From a checkpoint of a small mixture-of-experts model trained on Wikipedia.
Size: 9 layers, width 384, vocabulary 8400.
Experts: 2 picks a token, a softmax router.
Training: a variant of SOAP for the experts, 4180 steps.
Below are experts of layer 4 (counted from 0) of a mixture-of-experts language model. Rows are named router (the router's row for the expert), gate (a neuron's input weights, with its number), up (a neuron's input weights, with its number) and show model dimensions 192-383. Each number is 128 + 32 x the weight over its row's rms, rounded and kept within 0 to 255. Numbers have three digits each.
After each expert's rows: a language model's description of what the expert responds to. This comes from a sample of Wikipedia text that the model never trained on.

# expert 11
router:141129167153050095074127185151181122115136169071165115097077146180109136075116111150114120123095200101144110093137088134096108146135111093115138083101112084111171082095109099180109116099098210101025141106111144131149192160092120137084078118148100165122119143114068122142107116156075174154125096168165068159153146145132116184129110172129134110127161171099139117104083105162158122114155117133119124099130099150154112110122163138194127115054131090132101154103142174095115116172035094138153059065091099160182168092106191115178101095058171165172171176163107091125146117102098084093
gate0:166162136159111165154037147083137058177178144108135169133104115117153191126143134083144104108143170120116111163136126141146113156128205157142093191075133125064133133134124130124153174181112118149084182152148072095111092118130139113145109100100080149188155166130143189137118097141129111149151164089162157066153179140092160117142117104103173152154138143110103139127103131168122158148141062130132134103141172152104154155108169146108079129103130104110181130097084137113175100133112189108148130065151147158123161119126153150109147148120087104143122115117130160146167137099147097124
up0:145111194162153126124108125100104124169149119129176160158166133117139185131130140064133146095130110108077134100137124129131118107161156107161151188084106133135186099144151136116166169158118140149132163210168109152203089063146132112115069127188108150171129166134146165157111121137111115137182154145111122121153120102099149142123143142100143139147090128079142201129155158107199114157127108153173173143118124199156128143083187133100145105098142129118128051099079176110128106133105178123137138135165111117103107070103116167129161163161066105178137128132127100120182096120167159110
Description: First word or piece of a sentence or paragraph, often after a heading: The, It, However, During, After, and name starts like Kim.

# expert 14
router:195157077096164158124139145095130165164089138075115081095137155091086084136105187145120119074178115165180103114160165065126182112079115070120115103140158124035183129119134131133164088157117109186085103119108147087150152147171112121102174116177159110133133128157073153173052146135126157169194129166185125123098115113161134083154136103127123058133071104116160185110138172174157158156131112123126166180163138070095107132112089173158114078157128075093120174163106173117188171158126104074163141121123135177143080082176097090066110130160156150137143116126125142115109137119175128128
gate1:169117110153097146145127157176111134138097126176131146139110119131133111143081109120089142153153142142189195109173144113116145166170056121127107108106149129116097106147152106095079122122113122147111119165080126181152170153148114162094097160092154075101120104112080136107146084113107089145119124107109171092151122154064181199100098084109167174061173094144113125158130118115121133181109136211172125096089082119069147099150164113142091157206139156120112168126116124064133140099107209170117117119183101060113097118122048103103080078119124115162125109093099149111125096168166149100
up1:078120155173146199176109098136165150120142141043145165126137169131126105144104110113144132130056149139161095119088175130129089133132119126106053114079127085150158126098125125160169182170113192131166093154124086158128145150108077157097125106122080127105104095122080107097188096161144104173138139140214159142105107137156142131113173079107122148126215043135194131121123087202122186142099167123176118152108147153109173139172124154099084091121163093165121099177107130124172092139156090164109141121128135141133139138172104149092079073156161155141100125080057095091165064152111104088
Description: Job titles and organisation words in biographies and politics, such as President, member, Governor, Professor, Party, Council, Bank.

# expert 2
router:132095121203150140144150108167130120156131148100109152169182094141059145186140161079199098118153132100138110145118131155105151165107121137053106124128151133157115143143114109119145161133154095142136138139047156115055118169135160165082129076143074102121102142143155073140097173139089142153101105174114116149140120115165184104072076162109092108138050145106076194128092148187083094107100106149180152157160112112141117167086114116129154118165136089105074086145155090107099101155166113155097149121113096117155160175088139147132118125146131117152047094071153144175116140106117165083
gate0:133152178089109078119131105147205093099161140195188146094098114143208141140122141205213136139095154153065161150158054140107163110112116143146158167102118117097092114117143120077102118172100139084115130138198166165108109096160159114138146151133121142181140106148112062117076112112139098120111139165089139097127157138099153222144137118118073137128098093140115165195102124103156121126169055144086095103136131126164123103084162091141148126159153121139143084120129138149120134131163091147139101149154087102116135123153108106156083128095092120153189093136135144138128161102153111149
up0:134147150141144183104163108153121159190075124119070156131141104087180114163127086137096147115133100129130109108122069109134078109141112085106138128194115145099201123165115114100107124089090077184092178116082116130190115115100156156112150081116137125104109160061132150133081092121124124128116163091116142142142118133134079102155126126142104116129138144098141142084083086126139111120115145131120119079103197101111102162192084100047096131152090135073175137128114217174129186153183100143136166122102108104096144120128115111158121130099091116184120179180185102125137148139111078117
Description: Function words in French, Spanish, German titles (de, la, und, von), plus adverbs and word pieces after was/is, like widely, suff.

# expert 9
router:188173099120095094087121108172134202086167144161088049098154127128139093052097141140127038132129181110110187187069140095124100079088144113162074089186109113105120146146163130062210102111123056157116127112158147152149074112133160137113077068118178033066123126160161118148146111135142189120097183133109161141129129117145142148140097105135179107141188129095108138164113124117061107146124141124152115174156099118140139140119082095113101171137099132129151176130122167104194137179129143134122132148130120194156142108110161165088025127098113127116071154084096146181098112136157152139
gate0:100141151159156117087138105153142105155101108153119105166118118138173141107183148153140129097097182154115120127143010194121167119124141202161144078073121121102163133144131071072153137129176197158141139119111136206095108154100120074160154155123126127149042163159095037155134161112116131127144163151104096170084102136161091136085124143134143147059084136076144111107087127149065194111150123135121095152112097110118093120179111088128131077115149109144178128073170144122164130123055123123212151111123159073130120138111139121158176143160090166135067124115110150183098066128130153071
up0:169148131099101122161133175171142204104112140078113128115182177096152113121112132118117117160180101058182090118138211146138090095095152087153080166147130172090090185118180140128106076127155118091101138031115122109115136083170167154109138117154136132156209085140084176089093136117163082121151171117150192096149137149125181087127156139083108108160114080149057147102132130090145128111115100061148168134164165130185134143072107130157218120142063141097113067101116134092114099135149138056142144184111115125122133132030120187092080127121187073103105112136075149111156068127111120138
Description: Plural noun endings after "a number of" or "various", plus quantifiers like several, many, others, as in buildings, products, teams.

# expert 21
router:105135155163091186111070138148140134109127161093117140086169132119056140166136085130126132130157195046165121124072115144087151136132106189153103128098083122163074085092151174134123146175093201138103117073117171185120066124085132137109032103065110129137097108105138150132057159142172157125113218114170173140135123114081059133150158122154076045139138139118136174089126139154085088141125132134118133153101151104166083169127136117114093060111116197082178117154154069107128115184109196096083153070183111095089125164078105128176143170180127085119143147134129124154101124118114124156
gate0:134150090167101116127155101142119133168154143121188131121119140104111097105124145144168127086143168138130115134114102144129123145132133193163112160128079154166152140081131108123180146088101106105096157120127202117115107158135170174138102130134119129113062189142138094134146129142137099052131168142128180129155153115105099135103153106160141137112113138094112100065142089153115153162163108172198158166074111142151112144156133121139112128130120153129141118117166154150144129157128110081127138117107127150099129084150097114157163153109146093144077107177174101178044060113121113121
up0:115126169144158134082082172151110130112111120145107184103080104146062175137137068158131124102128135077074085098121123107130126113132100161164138133151172107117145180090162162060152107070125148158099127091132126153151120104145146145143112193133101168139133167049094094105158127160055132202077122107128138134123132122102189105187134134145095152121091140135132125120127128103109143123081091128111132125150133135155107226081116166166170143132130155143153128137144126077170134146096135133094118048090136099134110098120174116078164177088143170139114142153096129110130159117113091124
Description: Words and pieces inside song, album, show and band titles or names, often in tables, as in You Only Live Twice, Eat Me, Defying Gravity.